{
  "num_hidden_layers": 9,
  "d_expert": 384,
  "d_shared_expert": 0,
  "normalize_top_k": false,
  "scale_expert_input": true,
  "num_attention_heads": 5,
  "positions": "rope",
  "rope_theta": 3210.0,
  "parallel_block": false,
  "learning_rate": 0.00417,
  "max_grad_norm": 2.0,
  "schedule": "wsd",
  "batch_tokens": 65536,
  "doc_mask": true,
  "max_steps": 10157
}
Below are experts of layer 3 (counted from 0) of a mixture-of-experts language model. Rows are named router (the router's row for the expert), gate (a neuron's input weights, with its number), up (a neuron's input weights, with its number) and show model dimensions 0-159. Each number is 500 + 40 x the weight over its row's rms, rounded and kept within 0 to 999. Numbers have three digits each.
After each expert's rows: a language model's description of what the expert responds to. This comes from a sample of Wikipedia text that the model never trained on.

# expert 27
router:448517534544515551502487578463556478469516527449503462582594521573504505506543522474526533432444496538475547450502510475564517444528459471562502496459433485512511448481556490493484458513481474496489477492474564604452507488541498477499478467498549497508504422485519527511549443508474485510496483448474502535498441545468509544500465490384499506564466617507478471486469467476544498470531497451533542472466400525451430488462509500502569559547539461447529515542471428483510442487423530
gate0:475575497471573506450482525497501517463506470556515492464452454412456480531471432495556504542467513529542453479476579554435463508533557561491458462512480433469500395480481546500524468548475553493458471580495508466482476489500499488504475517455441494413589492522496499543490429481466469555561526473550486536542521544519503553530492437564459529456454470436496509471517484529574489482478551505511517457455545478516473531483487532528413577524468474424470589512505563501520562480508538
up0:470496481533500545492422459557477502424569482497522506509568460511487455469496471540483476552509531470576522500520408484516406488472517495439526471527492444503517478526529524532500540420555462500526485539483524548518510454603489445448519492507451516503529442510507517460499459556457419484492505550481448463551542469564456464499524576491489457521540579467495552544560480413539528432462484491592522490472506537485509493514523531562512555439613516464503478522537488448533560523460495
What it handles: Line-initial pipes, dashes and equals signs that open table rows, list items and section headings, plus a few sentence-opening words like In, When.

# expert 17
router:498507501581483554426522520533507482513525497526498471545525540448443464475547542541511455489472489571499536487546493514507471513419415504448478526472493463460470500535606540453524475501542495530509409461480489523506563493508437435481499498564495508469454478415483547551499438468385525517496542603443482506552519474496502478486457504523507467477347588506531494522471478558493514460523450459526531506433477496494509495473502471552476499435536513466545467492549468472515489515477433
gate0:494542499532457492499530562486493440444541532438456514476564497491484493442496473486504490527518467460447486526500494446469512544473557555445433368493496472484426534510486481529424506448532548474449552495499544521554505490404457556567484493561441425524454550450539510515524502501528498530521503492499421531445493520403523435490535424564513525499507507450519531488585510480485499484517485512496584532561529545494446522558479524485506485610483533552446520554502493493538532486466497
up0:507490559486529567497498470474582485477422491535551492436434527526437477460540482535443528434415522607576509460516481479520515504478521470566498538515486537499478510485538504563562523564467437487487418432476488525539454500512570473431536480432559550514530492540414439539533509490518493494475484465531465470463527526562523488508520554428512508479562532500511464519424524572491453478527516498498494525453515422511525488508602536495547514497491537410543505474540502516458467530521512
What it handles: Unspaced digit groups inside larger numbers, such as 000 in 2,000, decimal parts, times like 2:31:00, scores and ID codes.

# expert 39
router:438548491512482513453524572530463463456500447548503505522546541458480446416532521480443449515455476557572551466523548518511455480409439513519453498423440519451555461486463544479542499527530504495539419526605543524470495449496522518498484502466523525527466545493454518551562558510469471584450483546510541501492502507435502534514459440497487477480441509477506559470591493472483508491570506516538477438509524542480534520424472534521508545514531464482504423514488495508497392570434490
gate0:446440506532489474453477540508493425500515487505540534457419450501424501478515479526509532523497487537484460484465476499481537470512550517489483505467509487502502459499402525594523489520514483557470533460472437495398466592481432509515491509443493519512447612494510566538527580440535462444485467537526542542548482496561508473507507485550517501504457553492513509529425391588497533491448526503545501487515464408513477500525487536444457501488559508410483482480531508453470509399486516
up0:508530421510548480546536521462491525449439579412527534493464488487504552473423534549530535489534512583518395515518461457521521476504421524513518494487485506508451536495525469407478474488499434527544501607489531496376543432471466462535517550464548546542501527515463533494536511558462520550498565529459431478515509522498438499488499456502469519454560535528540562523492546516571528508485539492454569508462516491519471474462488426521510508589505438488470533477522490490479535498508571
What it handles: Abstract suffixes closing longer words, such as -ate, -ity, -ion, -ance, as in delic-ate, Controvers-y, tu-ition, Concord-ance.

# expert 1
router:458514499577510481425462520469526518491525497535561492529541486553506487470563522548527427502405499516452507442552478465549509500465508438493436485434479547446506496472567497505580482485519548485502454486494508550445489464455458455466465508547532571528511486500530544571599471508464441533535467546511534511555461494507481463527490509442524487540407569539527472446501521464590481481452486486492529464465463465506546489447479409461535548550523457488519490518557447477475457569406514
gate0:519450525526481519529484405538458602439487550517438397513510495548528450479472467487450486461505434571475481502508504521560469479483471539513561472440433509589556481478474507522452474524535491497508552431562506457503486546485501460543458490506451503492519493464466462451512438512501568523449574498526459493498518489503437517485525560580449501535556436518544557483543492526500567470471487457439545525545463518516522414502557486441418526459502469486519475521546455441459455451512486
up0:507547490569432484422504508505446480464514538498428494479425501499555532551435497406530475446512457546574511503443375589527445551521533513568495483507520431493519559537501580435519476474469490466507535469534524528482521484512483417544524555514482522505462477413547490500510518424450516472579509463569504511514533442478529538540515482520506480474524507532536421444443466492490489564503500460542533559541529476450523501506496498544501502515533466516473491482516447462472552496415498
What it handles: No single theme: commas, spaces, which, that, mid-word pieces and table cells, often in election-result tables such as Votes, Turnout.

# expert 23
router:504522492482496497520480605465490490526557433526514482548490529466441432508512491516496517484484519541469528483525503488569501496487482497472471508490485454505527509462545531543548503500491492501551384478519604552466482486479438451506462520496511506487535513446505526532537470553487523500499539575486534492527484532480521507484555470405465470462448462576480532434494534394517588475447512454492584566541495472405541573469509376489504532458509420543501479492471493527483413541485457
gate0:453448547486496442551450576468487432491520458439533471402537461512565468526505535451484527518499431464480513450496478509480487554523516494532532563488439517451521533463500463569495476500539486515564506489488500491518556452481523577450487543521500479482522486496547435517420427543484521493496531528575426553529474512484500542562520495447556457493496522440444527480571522545524570456517516526435463517482466460543545540466540457469468518528416511482497457526537597472549441576555474
up0:505476461515458489427476475499452432518540565562540535508476478492474506537479510509504472470547610563496483480537514564437532516514459533555485494500489476522486537498507478461432536525569473566470483497466462444494574561494521541447552508515533513461580481480465467436558519518481474558540417513522450520530466460588519458506483483540488517561569589467608530487480485468461555502533497457470526499456463529470538540453532504426519516445603548514480498489527507480572454465503474
What it handles: Word-internal pieces right after an initial B, G, V or K, such as b-ac-helor, b-ound-ary, G-overnor, b-ridge.

# expert 22
router:446486474534516535447507556501510528492514483518484461575545547508510479470538484509519430475475501512493453445495575569573480511473495485475492413448496492524509487499562523490557453504488554447508493487536526579434544534478430481573492504526532550457419484513523550565513474515500449510503490517510527501492410518483532466503484467476490493567382557496474510468554514504510495486479512542534545545462416455502462506461534470478548478514485479507481330452531488499464448601449478
gate0:483501523457479460426519446509472377459529553467462547436538495488569480514599517482501483457532488459508456495521470485483509536526535548544498557498567442457430500566549494533502531470490477539520517466486491486558491461427439528400468542463551522561572523504474474502509574466487466499537516484456499474446462517442515517509549577489480541517527583436484567556466521585497486557508525472467474484484569458556490485476519495528476461530549501487550491526510567508478499434541564
up0:510462522541506450508465544515463582541473499525495451515526573440467570483473485525411506508517550465449528500542581575472493518462505472492513535503493529519530471414456496421495386532472496496488529524482419483424527515512440504515593503531495460443435484462531498406521500547551493513509504519494486575558481479588481509437519446526530501512530514517497464432557477528543558474511521557455507454517431542483509512468471448530503454496426545546455506478536428545485533529514469
What it handles: Newline tokens ending lines in articles, tables, lists and section headings, after periods, table pipes or heading markers.

# expert 13
router:465523512575513479427467519457530521481523502526562489526541487553499480467562513549524433504407505515452510446546477471552508499467510433503430481425476551454501479484567502507580480494516541487510453486497510554444490475457452456476471509535544569528518491495528544571605469503468433523536480547506524510556458498505487471530482505434515483538406570539531466448512514466579482479448485479488527464452464457507544488444484408444543551555516462498518489520558464485458452564414518
gate0:473477474484547488499546481392521478490546435440429488440486494483463496544529461515594455503483499485538490557428525513548458516512479487378464548537506498471493526434541488485516571555470552459586454574494565518510529380476476451533448524534517502543506526567523472506518493534544470489502498479461452507508530467522617450466492562441509487502472501505496506551525551506509534518512471488456440533582507498476476553521433495533491476456504493504443484508515536533451486422494442
up0:504496450493554485497484475592517424505522488573458540463549500430522505490521506484610463539523492498480439462500524494485477500510465588452401519452483547493459543515546512527540529477463530486569511517470499515529490471552522427485570522531443475512454607496475514561481523439509453457478513494505459492474563519486550504542464456509520504480546510493471551473433404517498548476518493515559564406490517478563596524476468497473455479451541444572474487539568522473484521528537461
What it handles: Full stops, table pipes and blank cells before a new sentence or row, plus onset pieces like Gu, Br, Pr.

# expert 35
router:486488468481523558500538508523503503488486471538531438517532497462562467536522480551531454449474525510491517521570469494636478483488478447465476484486396529455480539482497458454568550551593534430527433513543526571490420487464497454512492519548482498526538520438544525541517543508413549593504525613509506494493482484445540563483497464482488507516471460507534535508479554596495526525469504567524520515456502523513438503478494537462498539469545496445515484555495492439497450526406471
gate0:487536469540502415473541537523513408516494558449456545551485510492457400464521502497412496566497569519570523408544558527499493506584442473585532438460510442529458501464531451451465585516466410496533498511474507475408523419468493470527530529459495434522438527496501522538512482516462525464499519467503526528489505471502528489424505508556464555520522517554487506575574462527532514474478508497558482477518501465547539488471506509494493571511533516445525433498493539532490479438530479
up0:454494488569443450465475569533459547469497470485469493561492473505486476509485418499497504487485544526456476491483466531524582481590503492489518513494520498509502484478466494472487541565454529522513541532549446444454472513482471428457465452530498490539430513472465521523468450433583541506440524442439529492476596503499494548440463526510566544537504561564524432577489564500527577483508499538540414504515551459404523503472529511584534524507473495479494400464557554534549489489495512
What it handles: Word-final endings like ing, est, end, ight after a stem, such as Fir-est-one, superint-end-ent, Oscill-ating, le-ast.

# expert 10
router:503494493570553503414512526544453461525535398523573448508492542512528506409577460520523490484418489533498494421571517529515483540506464431537503473488539509513494480526595508507570515527447517460532472459492465521488481522420477466485420481547588539459436509413524465523548461505503457495483493516488470506498426468504515569517512492519447464481479592524529495433572468475546516511438488500523492511489482530522507489523433495469572471461484429454541479542527419456535471514501502
gate0:527582414570526524477512517524453498500519514557543453493507546430559473445561537540509487430436586483516473518515449604490513585502549449463454551495482455423521477513507529455522482450456544441557477516475524396481504469459521489515450455503457474529543513498556572540525472467442499511498546470571482480462524542531516527555530518468518516544439533477520519469460452496568478536479503478494473460487529469473480483514540453535440531485551560473507563463523519517432457572521469
up0:490582488458462437484454434484434456488481518532546502519502517488464517476488559520597559541490432547520524547483475457496519595514500486496496433477522438436524420487418507513468538454505484508552593511463528526443422487474504537505520538530510468486594577478463499573447499501572510507519461498488509519502380524483492534490551545476550492471420543539515517495505508510506438507465468481522488467513551505499538480478506484413442506476518517545585462488463519546458467475488578
What it handles: Closing quotation marks after titles, plus accented or foreign word pieces mid-name, such as é in Pathé, Catégorie, Suc-re.

# expert 5
router:464515531551450442502555579444470434492490464584524490524530545511453433455595574542472511495436506464521526483493547524518499432485446520539462464503534504539499442538462499456564515510502572520523496449524509492506542457531486499590537489524479519464415523478517529543550533554482487500558462593529515509531460552500524462512453449460469454578450544458521487459526498550532526458482503485524496561503474482539490518489479539476568588445475488434518539439521493442533427490422480
gate0:539417429454500484477468488515407496477491438456474492501544554496511448463509521474473465545421470459552536535506508499491504451457552523536523497475535517469526533475531497469471498482454499503446461474496495580471472479437538519504514457539519512485554533510431433422555492446474532511508478477520466476486460429460474476599443561489487479496489518594595481505454453540492565545487542452425518465479559454397540503489490391472518533554519561523466543518552544481499503487494546
up0:445501539455495448585577512476488513504457505499496497482450559524546524494473573610503525479513502501428534480525459462441540526555496515553515478465561456441488560522480490455519488440474503398568552495478431519506519515534485512462463532475492463475566453474498514525428495559514457499535462549478532462501491525486593444520518570535580459424565529441457529447499494466453467550435520519512537506563441516554512513500512506469520482529503589544508477441551501465534536544484463
What it handles: Everyday nouns and particles after the or a, like film, album, show, band, back, down, often starting a longer word (backgrounds, stud).

# expert 33
router:556506463473447529420619555531439511471550406487458514518504524475457490484535548552488471496503564496541545536491490555512527544470453525546477409517511529545522511475486522482535510496513503510467495467510500576508525544475485465549499545554495531436421489470465508562561521464410431540544518561465498498555457509489504492493438497477468420550477541528528570448530530525510528434526424495503544549527447500511492514446475544460477540495552545441586432454474499497498451541478458
gate0:543436559576475569462523537439499523557579505506522454451511512453526470506522478476454415469463477502503524426504472475474541530485462497492467513507543434432527516516405494415470445428490552511551489482537523553516562512532529609516454398447462477490472442495517577444512442500507428453490483488539511480460479487489483466490513526498495500478575563494465530528524558470516480472566541469492528518467475495449473477474514454465479496489479500533466444442459558517514478487614490
up0:545489498538546506513566481507522550509490496471498473505553523494547532510506546533513417526441564487513441539470429485521563536521434512490455499495505580548576536595454460490514476408474530511557484441544536446472522523407478532516516544492467529461596485477442602500558429509538395523532507507456470501491449467536527494511466505591489506559452512509479530419471500519490519575467497514480466504485502544560475515471476505456529546448530489487446482510543540572494502450486494
What it handles: Nouns and past-tense verbs in career and season accounts, like first time, season, won, moved, debuted, football.

# expert 34
router:501490477542491531491561563531473533425484486548543481523555556452507476498520504483503435488463467526439429429499515462487491488470504446481452528420460488481489501534590532543557489476515500528482484487556510480381488464472484477448531548517533553524464456471524485555561529534435497487487442569507518457525490514488531489477440473454578509519499608479508444432510474519561521496507463466516474535464428501543541476500437432482547509548476442434530492526479382480491486582479452
gate0:524550537434479534503477524492489473526484494510463545500508560571483574488535540452529535485522477418491528526532504548575482526486486455517450610520526497450505497437456509524466528524477513514423512535522528478485453586486466460565523499527452499517567559474504508565538592523555522471422463471541461470502493509535529600592553529519517516539491464473481484487521503455421481441513479469576508538564458497466551516475432519488509469578566562465449470465490483504455453531453531
up0:536571552545448510470537500476485510430445535499471505523520543468502493590555499543506547497494465491428525493508512505468433477528476513463493569454431446517589492511533489519485545505505443560504605579494480455445549523404428523548520440470461477506493530486485540583486537439504481457501550486464537482532576534486441416497464496562460462488473453495489508495538458544512550519506499433480478493487553442431450473461489511560504469557458522502428467467424491499485484508509555
What it handles: Pieces of place and proper names, often with a, such as A, Africa, ace in Alsace, ville in Nashville.

# expert 21
router:498526524542492552412505515506516455517529455526536493479588491528459429514539558509461469480502451577538484482507517523494520514485492491498475537409530511520488469417559574502536474529487500516511407475493503521527573496514486446548551481517520522496499454449454526547562481524450511503580470515449485537481413480480533514543457490490451499521356566460534525456526446620482501456512474508538473539474434456544459522468531463515490508517455531487556446497512469432458452529480430
gate0:536515528484535435599537557557437545497576462531472472490419483469446512524503502539603558539474569596511454513526499547487490512530536488496543501551505525555463539552499565474528536475527449494453557535506525499534474466562514514500499519571522492563577540544460427551467541459491471487553439516534455469522528512486537520585556497564549458505490395514487435538529534457510519490503420525474527483459511497465467536484531516459540425453494492503488511478513484475453526516536542
up0:390445555498442536489570548463548488478474519531483491535546530581514474487580473489472477471545488449524478492502509462559472500473449535480501532465560511495494442511528425493427443506491536543563412486485492468517476499503495506527478432448547530454471447470520520494495519558556517499431508534513577503497542587435515500470387523510512497514443561521502531474464445517479511520466489494487501464554491476496458514555472400559514508534526480547437496585511528488543429455427466
What it handles: Standalone small integers after a space in stats tables and scores, such as 0–0 win–loss, goals and games cells, track numbers.

# expert 2
router:424493512547511511398553511476540451525523449504559485564519498505505446502577496483550528504461471581500424528492512519574484508452508501516536516481441602519533529514485551457463513580448482499549477488500582571460472502484458495469518516487484469462451450461488506556600500493481517599517528545434474538537496559492472502529539486481456439475481582516460478490507450478482522398438493497474487493433479458487395527489482461463528503520508486496519516447549443458474454543477485
gate0:538515573501475612521478515454525438583462504514520509579519579475501511538535515541468459482467472529460491473585494495421498525443487484564447559437417499504491572505518482540432443460539445508503457502504491448520507463493481510468497454544518496462475537460475525487546522481473510536544443506612451503493465438486473474438517513496483499541451536506446452487508471488561547491473461528499461511474511487538599501480490492507586553507422441536527516479482544556491454517564581
up0:569476511476521497415527515530493457470540426501475454464513486502433427487532548429509478526516457446544514524487512560536453572522512516486531502491504541477526486460426511496513571456420511484563479533486508512542421577473502500507464504443443516515489520509469447564459494515495482573480436480523501492524503483531499480538467448526527490503537449550606538506523554484504507582485568503480503452583503554454413524507526487474446551519590503466472499405487522454483514470485392
What it handles: Articles and determiners opening a noun phrase, mostly the after prepositions like of, in, at; also a, an, every, each, bullets.

# expert 14
router:428542539539454501397546478462480543520524501534460490505524485518480454510541486523434539538487488502541525433447517485554492537481503476550460528497491552434538480529522463542501460466474518383488430497553526561461490526430432435473480479473504552494460450497530540568541458499521495545542461480517530522488429469496487460543450492438491487544392568525456517463524446485567549428518512516528471464434415446541528496490490501547511504473500429526486488445461492498551476582466453
gate0:471478505496458513545453543487566470460574485476472499455580547465528487488515437477509482533479475503474578487517467480477497500509458493590592558557504518551498469461529526506505460499452452457543484478450477529494474538522456456523496460566584432544506529535533512496522478440556527474515460447501479575527518512513520564535527457468553546519513520520515421478474546475501487458509494440476425530552513597472576445509494534506578458497529551532585511510477542465501422459561408
up0:521488488478496545433498505553442523520468485566475537501458439491476492506477551498476539497540528539524487506487528489588567479510536537425452524450450506509494521552469546510460525506506546479511494528533499434515461480429506483488499538477457548489492469460506566532439486555426474552483486630478466470484479559495484521535490470525458500483517482530495607586521556505531481441515535566486499438428524417488454540473492451529456451452513520405420487474527442595501543509487568
What it handles: Opening parentheses, dashes, slashes, quotes and math superscripts before numbers or asides, such as (1976), 24–6, ^{.

# expert 19
router:477506529493453494496566533474542497455530422501464537563531562474513419480530519489484422503491493553531470528462488570540475578499485550509552543458512542492458490492512467422469451547494477431512516569485492476468495439484438481598499430524520463469458516489397500562508551542465486530514455584458509499497488485470542522482480484530520470497424535571437531408580542531462523461460560497471506535528473532504459529506530572519550568508443486499499441455545490491526465534440494
gate0:460546560491496462565543501547478512460543490525525550475475505491543481448501459474497431491489390528531505501500527501530537505480550431566515617511506536501490486517472491507444463513505580465507524443487556521457440505483549417533588507486424480515517465563500457558489481472539564519512501520489559646480485516472517447493519542541533522487504478495521520468521486484509549470640474530550550489507410494531545483480485522462502548524484510442475508560513468470514531572480477
up0:530454459449502519538542483485466513462507464578447488470492436506495516480544478462454460587528544485528482460522540509528590507544449479514504560489563556451464527507489443487447541464442506547524477468610531417545534546495562547544520541463488551529459499466470487527493552505484532512519488499472450569531542505516562547494545440485540497481529422470450472543453459587571519551515502528582491431468425549486482477500472461478395508461486558513505504485509474529463519541526464
What it handles: Place and population words like city, population, village, and district, plus the invisible mark after coordinate directions such as 82°32′24″W.

# expert 8
router:468488508508469521450533578541566563489449497487507515590593602452512454500548524542551522496479462489527491397544496572563516469400449485451474480528507456476574555453538481452492473541528500532501498484482530503514493495539478451507556538517538491495488526496537553525540484562497527518516548494444509494493515494474479457507495457506378528537449542482520503455478379557504529503489468545533475542534501491545544490490484513464512522497499393540501436468499497461578513502443443
gate0:459483563465522491541493573536442525495489489519529475552498552503490457475530538460534481419447453510570493551545472477454539492521499510566449509497485487514515526491609538587588559533479542487502452487472534436537447521535522540475552470530533498528497445499519511494539507562617489543592461433482473544406480521578572541535522492458514487471502475521506513486526497473536559491470502479508487553558393498430491454528499466482504553469509500540497492510541580517504460434513512
up0:493571532469551561498479522491482546505467514531459498605506449517521464477458585516508573487508521461526475523551536433425425478489437517458582441511496490488509474492553570428521518467472505467438480610485519502500509496489539543547440523507488397516403548480478492454521485494439569493498426473489482474463517430534475492489519470489515528521480537515458533417498527494475525524486470527472539425532496376498546518460500470491477523483486491480529565469515530535509578509486558
What it handles: Word-initial or mid-word consonant pieces, often p, c, sc, comp, prop, as in Hisp-anic, Helles-p-ont, ins-ufficient.

# expert 38
router:439482481487446485473508557508506504523503480475516525595539525480490480503514526476472409508494492541485499461547530513594460466484398508477450466469509498530496543508575517459512455508474463476558476492627477553507470515441501478514502483519490504510501492510494489528490539545510495556554460520503494527444429500447525493447495460527466333485429493451538518511535418475555491466532440453558528531469500484463469478447502491445501482473591442464543484536547520498474488541434406
gate0:509499498388522508543467432483484495516436512538491459523501487439557441465574455474470463485495516490548502512484527481492483503498487612527455516540441500539519468498425446505482520526478503447502549476588446538447436604498434538566494512464502486554481498538470499598503534526493540475489381405521511492493499475466583482486471514469484521504452423530493583510496505522485529449553414532577560534500483514494512494533526519500464482533496514460511473496450484444481537551538479
up0:532489491501423558476503572463535569515453526532496466511522493415536549459489575469552457458472520486516488466547520478519544533526571488529521512463492456480569450554403421471486508510425509431458538521491540527496510458493513559510489509483467508495595585487526488530435524607486507469520488503545456493468475536484536452502494590527466487576482477470516498491527479475533497439553477556539499515459498540433469462528531515492501529492496491486483433441398566487524575495526576
What it handles: Final or inner syllables of personal and place names, such as ell in Marcello, an in Reagan, mann, berg, ington.

# expert 0
router:518506513482508508494543547513449491527466386472422511571547491475498423537590600453528515516424473513474462508565536514546411449460453444562516539526468466540524558530481509546552530505455501496507454478562527558500490454437496510529556505474471491448430536503510487564518488477417473517480540487464511553502518594503507531539499524454491454528448541540465530503585530533494476484462455528451508513476467473494433530512514443459513529490520461457515537551489438493413466506443481
gate0:503465480497561507516519531471505490529520470546567489452468608502558532538484485481446513490600528434548496492462520544479477510562472495515485434526361427406496522469524532568490483509512445448507592533484473465483567505493521523517498475513519514471518476537458490447408452474518462482536451504569556538462522522500501474513508575488540484460468527524472477568519493478465502471495445480492485483472526507479502462525441475575506461468546552505439457423377511448509536482498476
up0:517558547518525477482389496502516474545508461562533532579538512492537579519516512507502471477522575504521527535508575497506610517464488517516490492536546498505501561496505504449494521457534483522586450489411436487375529479525513512468529532463472527488497599512484531428561433517554485531508516441531475487447505490550513535580442476478454578447526489488496471523555399595487523531500498474475535512500547556539494468521470472539526508511515495512468489462467524429519470476551488
What it handles: Possessives and determiners opening a noun phrase, especially in biographies, such as his, her, their, 's, former, new, own.

# expert 31
router:427568432558536481493481560477488492558534486496521425457491492500559466529460502465521489522486480585467489540509524514510511508502404498466443422515431478527405459516468487482480498511518527563486468485490516562492472487477505441551567495525568481554470464487483540552526429571510501586488504531525545521521400505476553431501502405466417447533491544550520519422495507517520531509434486480462524547430498441498446522449484422505505534490557483469499441497543516478524514485516453
gate0:519505527498478508510516496449473460603561483515493445442542552412527444536493473483549544530469439415472484472489534407472474551454470512533481496482506496532516496495479456485541452508403502528564523516543482497452499531492508497465496487497495530523573481506516593495514436539520428483455446545468531516557413463527510489458464412479497441509484580440483459497555532466581569537488494501536547535469487456568460555512507541447481549466593454474497465540476515504456467475469475
up0:548519515497450536469514451516518466566581491549507432494496498509497486606556477475467583536427425403549533499497481383442479527453542562479499443515507472504480486494507461479475450540455538555511519486491435539503526495450480529522472458486498538496537430489542579474472412521485449497478447495523475475489491481501544527468477523538504525503532573507470445529534504458502532469484528440534530563489455503499449526611511555431496541411559506552521546519480513550467502474488473
What it handles: Short pieces, mostly o, right after an initial consonant, often in names and taxon epithets, such as C-o-heed, Huned-o-ara, n-erv-osella.

# expert 4
router:461505454510475534419520507528506475492530506441495448492555485472475450444532561497483492513439451484463433404522532523557453515459490454567456509493427560552506457508500502415574466558525533511555462504600521586478493518473496477490543546468498495506497495457485577529526474501506464587506504518516515488571463547471505503465520499442483442528407538566532559419518475505519543464504501507507458463450378505433496528495481454497528507479512483491536457414491478479533491542447468
gate0:482555442482511481518468541486489469441473517470497397577524530498500491462451502533470529482515495505482535467541518474552403515504411515389465519493535491560424503486481537512476449519438538487493487461451521513505511473441515454527469485602470518497540506501498477515567545472521434511484443476556477529546461481539543436554442498532475466482593432501493525476604558523494527572422480500468482519534484512551541446529557515465505589472586486501436507484461494503480493460525521
up0:534525474485544489517503557497519433530542494486503474539550435532515532513459513511477524535479497448458441516570412495477523451448514426424441532542485507551506527532507535531484456532496472462483485532464450484581471453471476529500556476473531462482471479502456464527541550483505449455509608420546475456511504501483487519590415443489443506500600424533484521491504485533430547508490474578478500535410519526467446515505506539502493527453494598472481507574516491491448528519571563
What it handles: Prepositions after a noun or verb, chiefly of and in, plus commas ending a clause, as in onset of, moved to … in, with.

# expert 12
router:444518504596513514466538501491514497500509516513585498494558490556524477518587557545504415509440474498444501436511435465517526533472563437512497545411474548521513507433487500496562495488516534454495449499488498556459469526519474446481524481507569541503479480475526503549553474475482477590582515548509539512516454538503478473497492512429537449499404574521503453427525471489583452505475449491476498443460522509514552471454527424441565526579480514511519536499534489487487441578468538
gate0:537542483548479499417531435524502503476534430525454527492549552468528506498450465509500513507524561475453489422517495517494546509501461459480494499529448488447539552568453484575534409530473536491481521480438482539550545516536498431467506486510490525474436565473494475499487470520523382486540465469517434499484489443477538536553490502565525492452540539489456496464505566580469536482541520469539512475401483553498539434526455571547507462442610474471467575536489461484487469544445478
up0:484480505561496526571573547454524485499491471459486474535467489520485498478566502554430476475523503505496531559419470424492534565501536468492457524473482475509615521463490526549477594463545522504513536518580525526471474472500509462516482456433526427504510493531491522523529517504490560483492443498488495570499569535565492459496415493489549467522551482485434536519590432431455489539542550502548523518547470518516477583551561486513560569591499529471510526485471507528510476514440419
What it handles: Colons after labels in infobox-style lists such as Operator:, Species:, Population:, plus dashes, periods and commas in lists.

# expert 15
router:460508509574521479433477519455529517475531491536563489524544485548489471464561515536523449495404513525446516435550480474540508493468504422487430486428482550434503479479565501515579483487516541482512449473495517552450486479463458458469471512536549574522514482498521540572592468499467442528535478545505529523567453496508485461523492500435515477543406565537522471451508513466581478471452475479490539462456456445505542486455479411456552538550504458496520492528563470485471446561411512
gate0:427489487407522591463533501410504537510542505510553473524492522468549450543497522474487555458549590545531511532503491533457461478470488522491453463542458521544495476458492479503549543538457511485484535443518507447435575528563483474446465529550566508513402496476507506468518490497483471432450529589484501475515548603487528470481536464515519569438573514513461442448542515519494462441559454522517542480495443442479465467549552500500511445524540549546427498432464510535485502496504481
up0:429490515424503520504534500431564431449505521457530566425458510457458508460465516569467544463601539539526461482508478465517499481525564500469520493513527483459428488442599519476553489479464483460447512457555508467505477498437477542492468513519439525499471531499440529529523458535497463530546548466479484502498455483524539513456539609462458540514494475529488499527499503474475512488519459458572460497484498487476484479507497429601482553468393504422479394556516529460465534438510481
What it handles: Mixed group: role nouns like critic, author, actress, and ;, —; and | separators in award and discography tables.

# expert 24
router:507504527561533486462485507465453589528521429444514467456506560504481464501464500529484466576445497511474538511606530496541454499483460420420581463484436457452537414456473524512538470493545540523475451532531497531496454519565519412498477498501534533504524528461506504572559532507510445485558473526541499558511438503421500442510490467429432485459452499486481458458500470476527471489508516525523514503508437480508447578477508477542504481548527479557537452450491574463522534542422423
gate0:526482478495497538445521529483591540443548504540481434427504471472492441484483470556561466599536447517542559477559547485564517535521458478528545499479524553542552531465483468525516475493481540460527486509506585527532502476544511525439515560478382495514560480517457528511448441485439536484526467504502487556550494524458401575535502484490523554565470428531457490496479541418548423515555473519518513554508445486435542522498547494439459477441511492534538511529487468497544470511467500
up0:441427507518507502550457527526553501525532480458589473386494499466505469501470440561431543453501525494470427534491512556521477533539449536450530487460456482560508585473521495492460489486545470526456517502511580503599502408499510490504499480506466528470487557389519503560491542515545522529532460487453505461569469540464479563518486420491469534521470485558541470546513465501478495557505564506468529601474481471505558473538526528491492453479454534484567422479450466542539485523483480
What it handles: Mid-word vowel-led pieces like in, is, us, ri, often after l or r, in names and words such as links, Karlheinz, Denis.

# expert 18
router:479515531578505482431467521459517532495516498541571504536531475537503474470565501542530412512406495510453501444558467476541491507484520456501424496441465559462512499497564517509579474482514529482523448494495520550454496476451454469479457508541538575538505480501529542579601462509479417528514489548517527537556451483522495473541462502426510483540398541532521473460505514468571480468451500495503535478460462468519545485452491412455522563572522469504524493511552470475459450556399514
gate0:493530515506528572465551500499479460525518515414540511548538550443460488534531480517491532487470447539528520414424573472515535527515504555548498437496531495517567536467482470506623523468547538540433506453531550520491445526503457507509498444410538608507503499478526528524512473508505496498530464473466498581510464524505477476487452455490555465500369554503468491535567505448482430479474498515477549499447448536560449596498515571547455538527467514512504470468528501520475526529456489
up0:525518443446471502475494549540463555522540486496497416526524516518501518528465501521533474509538489488484463439531587523534448497425510474474507498557514493435510498487462448517506454622407503486508465467481494480437455504557459478457471528440536535510557464511545534504420463511486516532473463442549454500472518444550539420562490501508513552423499501434485539503499477477448438437510538516525549546522509568483473497502535435515432453465585518513498504560537547576560429493569502
What it handles: Modifier words starting a phrase after the, in or of, especially mid, near, long, well, then, and country names.

# expert 20
router:484498505454506467436518496518472518490526492469491515539538520515524454502538488476517471513484467509459505484563509519500445539487481507529468457434468559490545504442581521442494456516528559405506444498516552586423472456469403448491532504517485509467505504516489504519601449549460494509541490551455492535556422571495499474478472484507496486537396604552483488467510461491451538428533494544537471506488477454449492517441479468483506493414501482519547380495501459419461450550440491
gate0:532552504572536542522467508451459493516537499567529563524561461495460549422549490487472517528462490458489556487541530465443454495495494447524410488552547512496471478549450487496470443480515496575502555464607535534485463554488521515521497522464508513542464473465551550536520504479482470491521522438521506513571465523482495419485508468498469501474511463469490457583471492428551464452477469543491425485621466517461488520508542449600509519443505554585557503460477541487560553544505527
up0:513500564450440468503503516554482530510446491459497482477510486523438516475432551559492491453582529445456504509586447527489505513535537486536524480544532515527450507560491493458523488414530533549552541456516478499534501483556520538527496561427559547479487505513546482476523525494494470436463534465503469504555446527483507467429490490493384595474522479459498516480462513544551507459486510470425475578509601560536534469502492533488572507584513496528425483505448546551482585566488519
What it handles: Pipe separators between cells of numeric tables of results and statistics, plus semicolons in lists of figures.